Below are experts of layer 8 (counted from 0) of a mixture-of-experts language model. Rows are named router (the router's row for the expert), gate (a neuron's input weights, with its number), up (a neuron's input weights, with its number) and show model dimensions 0-127. Each number is 500 + 25 x the weight over its row's rms, rounded and kept within 0 to 999. Numbers have three digits each.
After each expert's rows: "mostly gets" lists some tokens that are sent to it at least half of the time; "comes after" lists some tokens at least twice as common just before its tokens as in all text. This comes from a sample of Wikipedia text that the model never trained on. Tokens count by the router's weight.

# expert 2
router:483507527506528450540463459471506532514498475499501490539467528513480477547483496482519509493521496516508515500508504511466485502503501496484523514510519494455507509519533469498477530523498521469483540494492459481512496519534512514524505486475444491458547531493488512529467489466464463493526450501518545498501507462469476505521514520467518512475487558479530456566478532515482491471480
gate0:499529563493499508531487490466534487526468468492533522480497510473499471554489476497550502475514500500515517478531481536545446513466481506466520475534525495531533519521510489508526543475510491487476514491473502498538511473506483536493515501494542451513523509519492478537501508474525473505465486471489475476505508495494559509472477488459472495471547496472507519539517466529540513474511
up0:527567508492516503491475510528497482491498449462526531501458486538552484510509516528529450496523506529494554491513542493514492508540510563472545510511509508521519508521514531504555535520505460502502486500499504539501488483458517506521506491497539477497515529498497527515503503495520538516469497463443473504485499482471533517510507475497523492477529517465551523556518497497491515506513
gate1:516502518491514511521518477519504485469504491503512491550491516476497525502471509474493513510472499549450494477461511502491527497532487508496475525501514521489508489449528518519447540490432495502516541533486501493514492513499475538538518449487501535524544485512454504505540477489532519474471547494531477558535492440538477484504482507492500511480519510506538547498509479503508495473457
up1:543505487490487490518504516483509493484534530476505474533487468450510492490538486526492542485494500506520479526468507511477459493488464481479448504503566525477495468529549492547473524491494470509484505518549519455493500501494540501518549535505529470522554497506507478500514526476497524504448523485489512466498427519529546512481532476492518482517518521502520507495491515535490501482480
gate2:469519478490473554488526484460465508489504471518519497494530519494458484535495497471491524539465515496519491508537486496506529494534519464467522461510506503474544544502504520502506472520529477482549467499486487491491477514492516470526516458489509457536497479478460480464485462477453504503489476464510509447465509541484463457469551480515533515521519515517510475487485501501476521469522
up2:466475493521533491536489495512501490520504520496542502522472509532519497469439487533547490547484522454526518500460489528550481472458458473499495496524475496553490469485475491520475501526509528520464536512489491516503510480503478521495510533503457502538508513500516504473543515493485506530506531501495466525526529526494533550480506453480465467485464512506502507532489517504453449507490
gate3:495486524487492507529514508530495553472479485506478508535486480525463495526476547469526508498478516485480476511466497561523503530525504501524487500483505497491519490486530540515498506551517524463532554504456488475540457489544499528493499481479471503494482514486478490540520491532545465497530511495489510540551469468495468479519497530506461507474470522493493483517536471478554478469530
up3:556462487491518533474532489492493507454508522493499466495477478512458481507511481493489485529512471487523521480555509486496483464467489495481532474475523500494457519545445532492528479483484519495521503500553497525465529475423482482496541532468460472497509486523503481473493548520478491482450516568538493492491508518530500487507509504488507509528486480493478470499523484508466495504495
gate4:494473502479486448488478490531506478461509523544483512514543502477536506491504485491516479445474542514512499510482533475544488445502502514480487486463489464479453466531506467533473518490523537488500484510480480492491530522503519506471523559526498526511498506474492469478495530487479501473487499501542503518508537499507519496538527516487455480524497524506497521481451484529495456425533
up4:487513488477495439501442498489525505506514513537489497541533475513487500474508485468507507452486502460533507511507506489539526486479501497493532462506488495490463491540497427483458529500526526519481537473479476469513493535511472526463441483511521504497507505451491481493492519509515498498474525539516537487473492496497501510490524548470448548534506501475526541498490507509473501450502
gate5:508513463472518533467509502447488517570562515476493492499500504478516485509492510503531535532488494516539480500523541497527478501514535497478502471465505521529494481502517488504490425502487505504504510498509500548508470519500466470511487517514467503526508484486481515490516524496458531491497501490489529539508511499453493510462492524519487558580486531497557496486510528503487531461530
up5:510487467485526483512476495495494502502473517531465466501515480478522554500494541493549576514484500506520474509475517543489545505480476487518497481482530477463509489507470497501487476463502460512475519535499541503503445478508473523507477477501474517490487536516471508533486473470506531505529521491544557484503527466499471482513453505491474546518519530520490472470527515452523534505495
gate6:506493501521510509487486508450495526489494472456537518528503476525475482516477486514534508489509527487499492489456488499510489544535484491442510521514481511511566481505526480482490499534520544490506483485495523539537447509534519491549508462501499498465518505521501496436514514494431518551495497521475513525550506519536512456526477508498505499499501474498451459491490492476498465480479
up6:531502457493485456503452504515469524500490509473487531515491482473502542524505503529493481459499522503488502497505507489524483536477529486514498491531488515540492486521534541473532509526497476503470522565497483511524517478477487466504477467500464449459493480516512471452487479547520531514479458499513463520537515510498497473566471492507538484491503492522479504491446469484484483506559
gate7:548483468525478459502487510515484513510477445482576536516498499497503489487525474474512518478491519457495504520520507480496465466494476497480504522522481523505520513485477475499465533456526522470491470510473469531514535478489502508492481505486461506503539466544469479484525476468440473525469519497464530491499533505534531479505526492474533538476487484485517468523553472527478488516481
up7:455521533495480502501504482505512487499473553555491466454511463545475479521492493504465516502502487493489514512508503522468512553490536517511533461506523529456484492524489506517503476531509508501552526497499471490491457504463461477455456475518488484523494566477504459467446512509517461485473524530517528527545475502492497512523476518485488502489498480533504497483499476451505515480485
mostly gets: " 188", " 194", " 196", " 186", " 195", " Win"
comes after: " |", " and", ":", "|", ",", " –"

# expert 8
router:467503518496499451530511514468478509500526540474513456492503462486505500502525515545495520459537493503549453517456539511439504526527503516497499518517520497498497488476493475549489507507467508500471458533516515505487528507482537495499497496441542543532510559473488510520510513489476529507519503487532462469500536495510525537511486493520500483472454523494543503488518489510465545525507
gate0:490467539479482479480560529490466474502513485529474545476532508475539510488523516456519463538447513486493460551487489501520510512521487492535510491501504473499485516488474529533522527475515502496479510469497489564504526502523508516498492513511507492522464510481431501477549466496542495471488497462497515483487500521466474522499522525499492458510514544486467498486502482524503542500444
up0:471501531514503472490520462523499492526533505473516515503511521465490504503558517525547504504509526482505474529520540505528484475501497491537513500489463495491486519497518528540528490506483561514490493499466513510521483530527487479572484488507525510458524492483449511477544445502513524500513529458498521460507479528472506507485511532490469444521497522438519520466501464509488486459512
gate1:518548502523487498520490513499497512488510526506481518535527515477540516525482511509562521489462523470489504491538482491520475492470445482499516473476534511435517464477466516513533475511484492529486499478483503460487514497499423500477497500533489471503502488479500526522564451436509532483493516536510490497512488477499525524468517486524526510498501505490511494489504476459503566535504
up1:519540497467540531503467515520525514536507539519493490470480473525497498498504478526530508491494527457513512513479510518459480464523517462543558496475530486495472459448524537500495506503502493564506534483517449505469502505488458512504493519540472486470472525501497460507502471453502500517503535490499490500496519499501509497470516520527481493545495498488536579495497539478518529509488
gate2:444516539525471530514493515496548494544487488516538525460535484516526499474496486484497473471536544453534474514543476484527498516515478489516517447486476458508497530492502470486501518534498514492487571488513528507478485511481502489527476464491502489538499546506507505498495491495534531542486511497495485479479485462448501521575476492472512510530478499491505498531502489500456511482488
up2:515494513472471508506494499495495477498471515504554524446504510492518429461484467510493460484540538502506505490438519501514462523526528520509486446497474507511536444536492510521518484512534531490477538500521487456518485521478502520504491477509500474525535493491483509474493475509518496528483530503484500539510526527427461486534510500495468478479538486476505469513506495518539511458499
gate3:453518509485512508458468483553520476496509524546511494483450515502503496473497461459508485546522511495493473527490547491531520461564479482527494491480534522451530482540505490521550528518467532490496505483491505492497457482499519468490490508463446498484478530513464496478511504486487510511533506519507479518487530492496445476492471457477465493536505513509489543495520505537489527501517
up3:530512534465559488535451442497506493519531497540488511505488442473529489497508478498490527497509516502538491468527497489508488510560505555457478516516500480530498465486491468461501485459494503494486507491483503500523501493512472497511504482512495474498464526511509536498510462489505475502545488524496479493510530498452472472518543514472436467501533528477482514520552477541512490496530
gate4:508499478502483496519523505522507472475448449493483502467511499492504506505514518526476508490501507494544489457517509496499485463492505521482536489543506491517493515474526487505513468512497528512485514494488546493470498493493480480514487545516585483525507520493523470499506558501535497522540549522503453536498557528489486429457517507500518535503521456497475499470515446513481510498460
up4:486505454505531470495461508507477450494543470447562480504516498483502502516527514501482513519481521481509485521532500513472504520520490495456466489481472512507471494477504482477520503502520494497483502499496484546520506458506485508504459516511496539507468453537552504504508453526556538489450524504523509479484509520537540514516527486511480449543500537482527523475492549497462491504520
gate5:494477495461481517528522537574490496486460531499525530503471505507499496516502493498515523464471494495522468508522549454537463478533536521495519513472530514499490495494498504508529510494467528503544486515489539468439450466484502496522475501455504509503483498513504522530481475475521521509463528487490499490472471477500512514495501454524454493540480476476499515496572500450523481484512
up5:517541514504475534505533526524520520557486526502480499544508498508499503515459502492506492478483508502509495481511492500507505492510514522468505425505528470565489519491519532569489491479523517505506464518528506505516490534490526514496524482455541528482507481519466542527536485487522528528483559470511522538470505492484477524536507478507480518489542460506476498542544509456507507477488
gate6:469533494499518478534496531474521488472482468516552510486547486490506458473504505527506454483460482488484485506463468482500520479532462513476509493486496510527470507464546438491529556488441503544512487508461489453513515449470529515521464501525513481512512507507497505479487500492500530530498478516544513507492512536488529512519550501517518545474490530511521511466518491505529515528509
up6:479470476520543471494482460494525491480484515533512500507535501541544539472467531487500494512513479537497515510523495475488533447478480500461514517490495490549483507518483427538511517504499523514492482484467498436486540517485487456499480470500499473493543498522494526482524540480496482508494525504485468493518469500502503466478565512482480486470551481531535536513506510473475511519485
gate7:483492482522526458485471473507515501459492506458500513492525503484490465551507467486458537491515507481488476551479525483509520476554488508488438485521511557539490497493497475515493496487490467519519472521519520495478504471475527514546489518490507491495511489464483497532518482494489509490543523524435501476514543549473514515499499481478510510493517495529530457524499536571455492496495
up7:468530474513518526529486501518520515498536471453520470523494493496482482488493508472469497498511499501511511508491490458514472482481485524487485454510503517531537475458520478492568499516516465507492526458498505501562510464521572497511491498496492513515508434484503519444478493499530526497461494483481522459460551521504515485553508535474490510509487481517528501513504519520464467491541
mostly gets: " the", " a", " an", " The", " his", "The"
comes after: " of", " in", " to", " for", " with", " as"

# expert 9
router:495518488446497515446474524506474492458485452530497488534520530479508481485528512532502537494517513502501526484493487499515519532495521523485496501492495501466502512456504436480477509501506491504506497487502502518475521508534535526491558512515498505526521515453521483477460509496464477564541527484446528533490493481478523528472502505481468483507518496495471443490520531515571513532476
gate0:490541508535506486527519492465503513523482501514540498496509495527516413493480500492502507505477520497517533462515533515481548499537500500487517473550475483476549492475533491498428521472508483474501473518537473516526519505490517506456502522525527522536483499477534498575522539507453549486486497490532491492490542516512522458503480512510492490522503498508496512522491479533526486481514
up0:479500490552468522485476513472550507490507474515491493516521500527493517470475516480485488490426532525473498484507474442521492548506498486490504485516480493489481555543522512491466561469482494459510513543521494502478484547486530502507482519483509524508524480492498505541505458503491516506501510492538528501498539518492486488531516503470499521488482530495453411514483511487522505461519
gate1:525519512462481509506508472501521486531511499507489487529497542535490482478494484459487521451516504498522489548544531465534457456473518459487547525498485494499534497522477517538457483463456533518527517505482483473490478487506503491495521495488468468505491488547513501504531547502506527496490490531496509558523505496497450560522484501518489509463471512473529523467498496541501480474543
up1:472517561510472478479501480502514518482479494469501518494475492512505521483479498478457499514498497513496483468471514499495494525515467551512501526557517519486453488500560475538501485511519467461493482454545530556510505522485483508526516497466459487456540523473472476484510486504485542490494546514534506485457493488481514454487478515510509522506512470541452524475465474507524494477471
gate2:542512524497531453510520504498517487490479489539460498473488532504478540469507525481486490501521548514554523500500518535518447492486489485508489428495446483489519519488478497490539536512529503481462492520471533554507521498492489491530504476511552539520497486470471473512501523515510498481497547489483492462540479528499511467469507485485511496475500492532491537522462439475506487508493
up2:541541494463503504496471472474516490471485553496494503554480502523514517550509511479506498515528548501520510510481490497513497506452486537462497512499484473461519496519506520488527477513553542539473469479499550503500500516501504453546516540503517519523501528504471461549548526517508487477528487518470456484533497503497466466450510489504504504472522475482500477505498512507518463448501
gate3:537511494459466509488488491528495470523505487478521497509504534512507440486476496541483494495515486474497551550473497460457486514490464479510463471505521508498500525482535452493523479545480553532504486494471490533435504539520505535496508511478512496498533497514507516501498516529496504496449471524504504559485516478500489501520517504543505533488554531510488541521466496456534497496522
up3:528504487482497528522519512523472555488474526503478496471463485529495482504533454489547531475534477515533513490475521508508533495499492536502506494467492453484508480494510525523546455497470505469505475538490507476529503487485472525546512548483468533484432475477492497514479496513502493529562493459498510475451496569506491526471508521526521485536500500486490514506464475483487496492504
gate4:533486505487486529520523492454503494514460471475486508533497497480533474502515500520489509519509477474479471518463539489501540504486523513515528494455546532468494475542543466533521473490490516517541474493513531510444505510468498449507520491466483482512514490513533511510550459503480500499473522513535498526528497557509487500508479494496449491524510453437462513497463528511490488523528
up4:516489483497423521483476541551489453493492525512509488536451507459486507549514500545482521513491506465482484507498478478463472549488485501470544477491490508516512492535499509502493495482502532511474540480529512519480509547521512512507481458467484478542513488479485511505507485499472533511498510521518516474533504542510509505508492473487451483492512456465510513486520492459438477527456
gate5:526496508495504535473482469509532473497467471483504480511511516524435473514523525480479555504472493497522472532461536465495538477478461464480480526489517532513512478450467513489544501481501506540503504501453495501539501498497481471517509491498527526545510543489485483511535532510468466491513496504487551475550497503513506480449472540496498506526481470531518469488477474474491475482466
up5:502441494503483507487484473493516543471467463515468501427518494481505498492524470489504486506484477456503532518455520492473533490501524507516467501481519488492491502459506506499508501494506453485465503477453571544526484477506533514524542503440521505525492538515514475506510530542507488540513507467507494503499531492532509516546519544507508487530502447502486493479467494484496488535473
gate6:527543518479498537473486488529501497494484462516515473531483492442504495463531532463518537469485483457490482516492502536522493471549471505439498490490491509519505472462480497483530492485460480527487488523443477480534487527506471499534510451500467494487496469447436510514495474509510524448492530498517480483496514497508508506461509539473504488493532527472492497540481509506522465506509
up6:516495492526514522484499504512502449504509493517513481482490490499539547484518489467521516495509488447470541500483504493504487525509454493517452468491547451537513498441482455460515534444485481495465519514493496457505492514517493485523551483459487491483473509519457518503523483490506473438512491515485497503495487510448465503482505526501503473499565478503498529519512493533530471539496
gate7:477508500485459512502494494541469444495488467512487503531551496486449470484543523464496471477491544496471511521489535463510458479494541508497524521484546513498495497482504469514486554481471517496493490501489499469504467498542539501501500541479503477476502504499482518496451486465472498470528512518423509514489474492500559538518514539499492495490538467494480489511518450486493495508524
up7:481474493528495444511532489505479469435501495506474489522485466487475496495530482484494460529494531513446493506471515493462474551527455499509493456500511502509487484482516528454494527485492492482503526511494516469536531497490543521494510474496538472489558533486498474553468501462501484459500508516480496521450494507494491496521529515510533481490544462504473541522514521472523478471529
mostly gets: " used", " such", " made", " known", " played", " served"
comes after: " the", " was", " to", " and", " The", " a"

# expert 13
router:457472470496493458517533501527497457551527497529493522491503466460471521486495510515457503478509512498478487479490501490537486524516483492517491514539526508492504531473466473479493495447499491471460484543514486528510532525474510506533457471530512458462510543485460551505480452459480481510521524503522503515520463495490485449480534526537477521508495470524504530498487492496489543469490
gate0:496476466547508453514528525467478486447477476499494521518516498487487506476523456497541469447533498494517497493441533524477526520473486504510454522477501501548474517494460502498480527523493452494546495514475516530531507530456494529491524482506490490505522509523536494477537495463540475485487473487468488477490515487464515486528458505483530502501498481455491483519484479513465501455525
up0:488487488502516460497522520432474490492528461456511492523525534488493484460506503503536478483542533475501494483506476513484542499487482523496462490471520475517497461505491494506502491541537473515549488491459502509540500528439450487514494524505552557568536509504505470458515494474500460495512475506492516461496516530477492466521484484489529513487485500472482481520479466505494512503484
gate1:515500485503484476475535488516492498463455464504480518450509505503482458481501558517483512535470483510518535473448488508509491484509525482483458455495490517513481488473469557511510534499523483497499558515543485473534473561477496500444484510492504504529518511494497461515479487500519485539554501517484490486524490531517502533497510475452513476490520466533465498523486496473475515458495
up1:486518482485514503487527475561475480480497550533491514477486508510477501532448486519544501491466491507512488499444512497498529548456485469488483468504479465531465492462510503500482495494504527529550492515480536488523492541506480492458501499523493457497477483549480488518497509475482469538543515489474481495493494548486505521525483498521542449512471456485454518504522506494470528466492
gate2:502531475468472521449511425545551483566500518486507506508489505546473497496477477480488508525502526489472471455484540458503536480498510533464531486529490525504471471491511513506533505517521499523479529547467483511522551527518518534538494514479511501477465525516514522533487500514514524489482517524490498485498530460478482453507484488482498529544509511494509491475491523514470512526521
up2:518473509500509496494541481512500482478482481480482478480520529476488496494493487484519524559488522518482483510531499448490507513469453492510531488514478458485544512449566493475512491519483485437461521473547524506503527557523515472495492543501461498455534456473507496524496517493526508508553500483519529514500501521502516461515504451488494526503522501535509499486492456499468472499528
gate3:503486499492531516462520477499486541493496512472522529509486505506496482516483461489544503508451491508484476470516524523498529533496523488524514509516479532505510506480463523541490439511545514459497535565511506510485491496542479494519490524473449462468492553509480525488511443536500485535535523516500506504471541532522491486530480526519520475465489506462552482478504491517475468508526
up3:496475452435499530489528482483552502482498511510483499509538490538531470508487497475496467493488467515521444500499505525488521484512503499516490487485483527469491545527462497514490469492496519463479463502496481442456445514520494450475515532482497488453496552508466505498505464485518511520547568480533462497463503511467507497477469509522510483510491505507501518510492511546503486478513
gate4:507521507494484476519575515513476506525524504519509516506465482537505514552496492475532511466540501506484497466543506528475488481478515525565492501487497509478554530502491469474538485481484506516499520442484542518520512461503476488503515496445547496503527503524486506511508497486498524524514465500484491515519530474486526529535499496507561480481502525499546557506531518510535458500487
up4:456489500484477502528544483506459517497526484555481536491485442565481511512515518473537468466546503504502489481516549515507531476491482480538471482479528515467496531484520495508540519468465492523529523486477477483520488474525495524489500470505526498501489492517474458446512439475510470474523514481468496476481511498489531520488511498498488461476501468520541505504523501487522489531541
gate5:505520503481480463554546477528488496517532469525497486507544477509485533521521458463510495529455526481461481503517469466497453500521503506481457521489550522489507503438504503460532493481464546483497467518542504465490494516482490495514518496530475490506509462489524470536505513499457501507498480517497460481511504534468488507517515492465528512475515467478517547536517469488497519483548
up5:496513513463510498502537513547483488468534493551489506498500539526493508496477504459512467513515526526464475491486527453501490463483512437465506511476515468515505560493493506463496497486516502467475509524555509517519486491499532492486513543528506457502518486501497490463494517475515459500551515463477530477484503513473541508530478493496519494533550473487449520519463458496507488505543
gate6:488522513498536499496468519506541454518438488475513536512532492530489519494499449504482492492538518503524511520429511461522491472508493456471517479493469478492502534484514467482525570497464495492510476502445501505559509524517467532498483488511525480541506518506450485531491495499523472498471532499486479489478496511507558490503504556491499475522490474506484505482464496513533495492503
up6:507517494498530520522483516535525465540467500511481494462518501517511479522505463546478525490518540491546525516530533475487468488479485508475507489507476447487458549493555504483492534530437528491517479477467483516542515543534509464495502507493527452528487490586502556524484521495502507513464500485500519498519501516515508523484504479498490492500490505525505485509489520538511483508467
gate7:532491545477460494477535494500462522565482463470525511495511485497491516493528543501517471470492546494482503488507488482499509517528492512517504474495488531527493506519524492493475462533499511517511572530520525484514481504534494505482442473570514477519520530497494457537462470522511507486483554533482494492499475509545498540533490481517494500514536461519514475526531524520504494491519
up7:515505494478495490479530457490525532529479449477523519504503479523517538475503519492503475470474518467496505480540466478480517456541514485504512501490502528499481482518495472517495475447538476493528519558484478477498499489482539490522512475507481439497513482515487513520491470536520486549507554480490489473469509491488482465515470491496511511482482485522472495541526493510502479551410
mostly gets: " in", " million", ",000", "–5", ".0", "–7"
comes after: " |", " was", " is", " 0", " a", " 3"

# expert 12
router:467519488520535463448464530488521516497490468467510477526481506487503507529458484522528499502524497512528507480524519505433468522501509507464546500509512477482499452550501526481513513514479478496461488492518510502501457509499505537517486498490404502494502477489464513513494506505478485523482472501526533491463526479513453460487468531486480497461470509503514458490519549470518476513499
gate0:488490524516459528538522489500490473535477480534516528524496498488475566487478473501519512514488523496445464510540507489512470440480467520495471488498523416536489489528538469524464540526541477506466536499476525449489485532507499515504510483498465526543492497507483474506534514506492507534510520516511493503489511530514531483509494490522457475518501483530515522531546497499512520496498
up0:481513459548477505476500482492477540520553524516551518498514490537505454453509452474528503503497506493498553524541504508518507495509524514516498501518527470488473446495486523532469552509506534490537512513477528465507502499498493532426498477539508526503509489525496480520507535515507517494489536501532477504479562511502506474515464495512475511537494545478517532517518481512489501505540
gate1:528507506563532557510453519480469491459461475527532519524472527485506522479505508517504475468476511465505436517506526500500500499515513480480478519517480522518501505483496544493499486459482461507475504511494548518532518442521509468517538467481460460500480481517482513525501524517487507521503467542505477510439484463503498454498515493509484482483505499468477462478499488521492458530513
up1:514481512525525516536458496492457534518543492511514497494417519473520487496550512485516503483514513503445491500499541517530546521464460524520486487514543542509531528497556491502493507510452464505497509535526487496508466465477507522481495537509456483503482478511519508508486513498540535531513489454509487501519536548519489462494538476495536484512489501505490500485477516489531531509510
gate2:522538517488507526512483467527506486505446501466519463478478528521509492466477509496484478525487523504493479521476518495458475479464500507459494508496506516497459488534523485512559581501508505543478456488499503525559466452504483518492497476458517487488491499552497474486498493475483490528546474532491535486508509459484491471497521548482493543509488517478490509519525508526520499463468
up2:473528504476535536461460514499472493505512482480473537489495436448511492520475532492477466533539490471493475521503525519542482479472518497486511517489499525542473536497515483526494510531471552533527480496500488545483497461493479543469511475505477495494507515513482513456509525510475536501544502502523509486484492506465499464486548540504497546536508523530537533532519535518509514496488
gate3:503477481536496484538456501510496514470502516493507480530530488479488493522475440496462521501506521487509470500553524496506484492488499453479497473475459488453521521517477494465513493478487533528497489444476510520469505526489491496523454514456469472491518530523463440499502509470497487517495524534466508547516482458501532496512521535485456539500476514490464530467535488460508470515514
up3:509478480487508501541467498535497516512509515483524458503553436453518511524508478537505516485513551508482492475501505512528485534520477450480493475481481474484505501478501481515502481495529531485496490474514475517486514523496504518479411527473463502480525490500475471461531466510543519453495522546477439519493517501468518466483544512462487512483488489535497495508503473505483516481490
gate4:506518484539503515460459479485566478512487456489535507502511433493509454509493473559502480468504499497501483487483522503522512490494485479428516488516498487517507533493485524500493502507453491479534456576499530490491514498492565483521515492503475498511532515459502502504504510508471498473470547471522508513488522496490495466506491510467511478525474517481530504501520502518540505483438
up4:517528488525478475511475490517506557497452481485540431488511449493553446503487480488535501453514538511525509486486502490493523461477475490473519525506503493512525494504527480501538511550524467508487503496495511532557503467470482495536490524468520505492481486501522534493472521487487492508490468461491534517487546461484494536493473471494524517535479527524490499521492479504519518441511
gate5:541547502490519500499520514553514443521449460485487554517473513484511518529461476564482489524473542469508488478543539482495498489500506505485528500490479477517536506493527484499480552514534489495492491524490509524518481521476502542483480524464454523506477468524489510515498510515519524513535501517514486473505499485489509489489553510519553534485471502513520475482471452544514501524515
up5:550547493527504505496478477498534478506487482470501541530455464508545482488506447546478465535518536530492494466528503512491493541500484496478532530503485497501511493556529502510523501484515490524525480531469503513516522496484518519481501544496464462490498497535485481497478500543470525531505508517494508492484483494458548514493488494529546521495437470517513470514441496486534496498459
gate6:475521494453473481494507558517473514482494486484533495515524485494514529519519505493526496492510494491502483467501549545511499529511508500539496506489522512452533479438500520505495504464496512495546510507486490502471557508560531554495515503517468510477498496538535465460513493515534473486528462546532454488469481489462490485524494549454499546511509505496512488488516503479482531515531
up6:493480499492495492508513523472496513464538476473513469554554464498513497538536485490471479497514478511492523450505545463495492495518457491499456493491555517479499471501525459504484469478471481542533500480467518482482532498505496520461507532482470491533473488518459510461558480501556504513503482519483485469509508502487456489493449518506497480470472515496468540529501468510510474485486
gate7:472518488495526519462518525481510476483485484475526515507506460551542500518500470458526479517474496470512495505523506495548546520451513499504528504494470536502497522532538521546545511482482511473443522490478497522459494516507493483530497534465485469546537476514513505504504520549454469529513482488528548511492491545498493512471523490507488458505534467467516501533496471516518529492501
up7:534475517500478521501462533441481499512515482487550507521483504526471481504523462489516531518484508454456477500503505510516498500482496525485473489475480525536506488501524498493558460513448509485433539502512519534482505541466481480506513524504509505519517478448497526510490521514501476524486509507509527567501488526495511478468521470496467499440513490477488464520540482465499498449509
mostly gets: " Z", " \"", " \"S", " FW", "-S", "==C"
comes after: "\n", "|", "-", "===", "==", "."

# expert 4
router:484495532430481482482520516451512488483516441507489449489491486474475498521531487502540512525514468510491482523483462457468475435547512524493520481479472505508500506508497484551514506514517478466519493547485513484508520479488487480501506512519527496523490523473504530481474462544488490548462465536480487460510491472528492459524558485507492481497486478515484481460486522519497509516506
gate0:531538468511459499487530454517522555516513515491492519510501513530535491502500531503488477507497533481541516504534512490547480549519482500497486490512506499476530476497469501498473468476555506489512453541474489523476471523538512467551509538510465501517463524546499487489490520489465523532483524510510539471515526510492491524499470498488499544503506502513527429449503522493500513497543
up0:494551499510470514505498467503534542509450482515531474486499515472521493502492527470539496536529516467459481511483517491522464520460458507476510487508512504495512518476520502497520442467549495476480492513492465449485495548499542478504536521492520490476484537519479530483448472500530472498471546497495548540525503513483511465481500483499501517491550503494457475492487547521507531501499
gate1:526474528553489547464485469465467472533482533549523512461482491495497500512514470461551481500528508502511505486480478469479470448466481494521529468496427491462519525466498502523514469527479502497475499488509522509501458497487506466468476502480536498523488509507470529500493491500525529492468524507475503503504517525463513541481491507497519536510474534451522520463451495511510514524484
up1:503504509540475500516461475494506484487500526506543468451492500431493532509515488502488515491513483455479513480508537498478497512485538469484470479515458518540517528533470507508493495498502507475548472501493456472492468508506520494521462492480493465498501526467482517460512469538555498515523521519472511505466504487451492551498545473462487522510535433499476541519491502492520486516477
gate2:514538538474511457535508507522516484554541510494466473538523475525499483483492521491491494502502500480481500485492502534521461468474483511528510485535518518461461484506484492513505489515505500532473508489468487524513473479555491470509469497458506513516466560523473464509492483454493501469504493460444492451491515550523461494541514510490522445539486490521508476479461479482487493477508
up2:542478512509506478490520496507541514551473459527514498546487514505499497489515490501488503500492526478518498524465489505494449497478524482503513509521514478492490539510504475521509535517501434514525468474457473536506511476496506479480485542484543499486533539509521488479488462483496509468488504479484505536507521492515496473541563491507466455564509554456488514436479460505487493498510
gate3:526470502472487513504531571534492480520509507469509477482517500535455465489521512505490526482524510497489524482493524479506513435494471550506500474544467528498488489470476510520536464457515528474504496493505531473478481487546525480473497467490502509515475515468477517490504505497575492521548541464474472505490513503538486515544515522492493511545556517506534504476501516497514520509511
up3:484506491543492500478513502497535486531503482531513504536457495514515489456520523459505477531496555463517491477556514510469518518550466505496511444501468471488496473500507487491476533463504497514512497523470490519516525519465551488481495499469524502502518536501547522474521514491505519544515492467486514498462474456528482500517482491432450483494538477482506483525454542513512508511509
gate4:495518456480476477472478484536513524549555461509499476496471481534558515508531491523472516468513555488502463517489491500503519487510515531483509502483489523511480565502539508501507539509521496522491477545499518530544536524499502485473473509531495544541510485513528504544493524480512527495533531528498460501541479514497500470499515494479514468513512513477533544474501486552497518462515
up4:509468511497493470548536472494502516456514503489538474540518561476509481458473534451485530522503519528505481455528535501541497483467516481531471485496460491488542466524485487471502475477483554517476526480486454499497464494501516489501514511500489481518535514438473502502507481464500489525534521473486534491481480493459504525533456511493498505510510533526466464490537498508510503501483
gate5:522496520480508504522531516476506476437534452485504467523525480463472545520489487524515486499509513465528522498515497496486485509508471511526492479494488532445516424493501507485537505523529487462529509486479511461516500492528437527480460534516506513491501515486477468541539505553472544501484510478511510477486470505524469510492465492495510527546512494525523507507467477487491539480538
up5:511511523522471513455514506532501486528497459497466452530508503498470479469491520457516532474466471547549478468505477506520533502517544497452508516525479511494542506506487473510499548502482539535479493536455531540519504504519498453510517467517513541486485486487460493514509496503499515488501495547545472527534525534466566477469499472511510505464490495472500498497499515489495491507471
gate6:489521508507471488519535466469526520499468492532470498531511507477511486544478495456496525505475493484493521474504538502491499494496527499522454475479517519519520531483492455474441483494490491503541495530508482473492465481498496504486488502522509509573493496506519511493483447534544483522487468501528513455531491485471506501559500483463534541514531521459523456529476555541497497522503
up6:510528516493529500491527524517510506457485519519539469535505508514458510512473508478506513453529503488515492499488522499510457451537526498475499552537503528471520464484459499502503509527487496546554477504470505470512510475494499519523514511499536534545473505543501495459537506546497488517534480532521513499508517482499478503470486443519519485505490528465510529520454487423506488495479
gate7:497524480533469483470489487463478506530499472471479503515486490496524540503479519448459527521479497484486529537554508522512483494484505498444555470501507537505503482520485535517478481513512511483515473524473487532533467489530540522495483514535472532503527502499480477498506483516502459515538521538515475511546512481469452484531518459522530533494493480511469481494504486475526546443525
up7:493471438481478513444498535497518500488529488517516519483511463494529479457456516494517475563488571509482509521535481499522508454475507517517497499526507460536533504570512489492484466439517494526497518523481523499536507483505530496532521489494480462514499491468532501495514485482514533547512495521505502501530524514504498544504543468548486513510489491476503493504484477504509477462510
mostly gets: " by", " with", " from", " have", " under", " has"
comes after: "\n", " ", "\"", "ed", "\n ", " Preceded"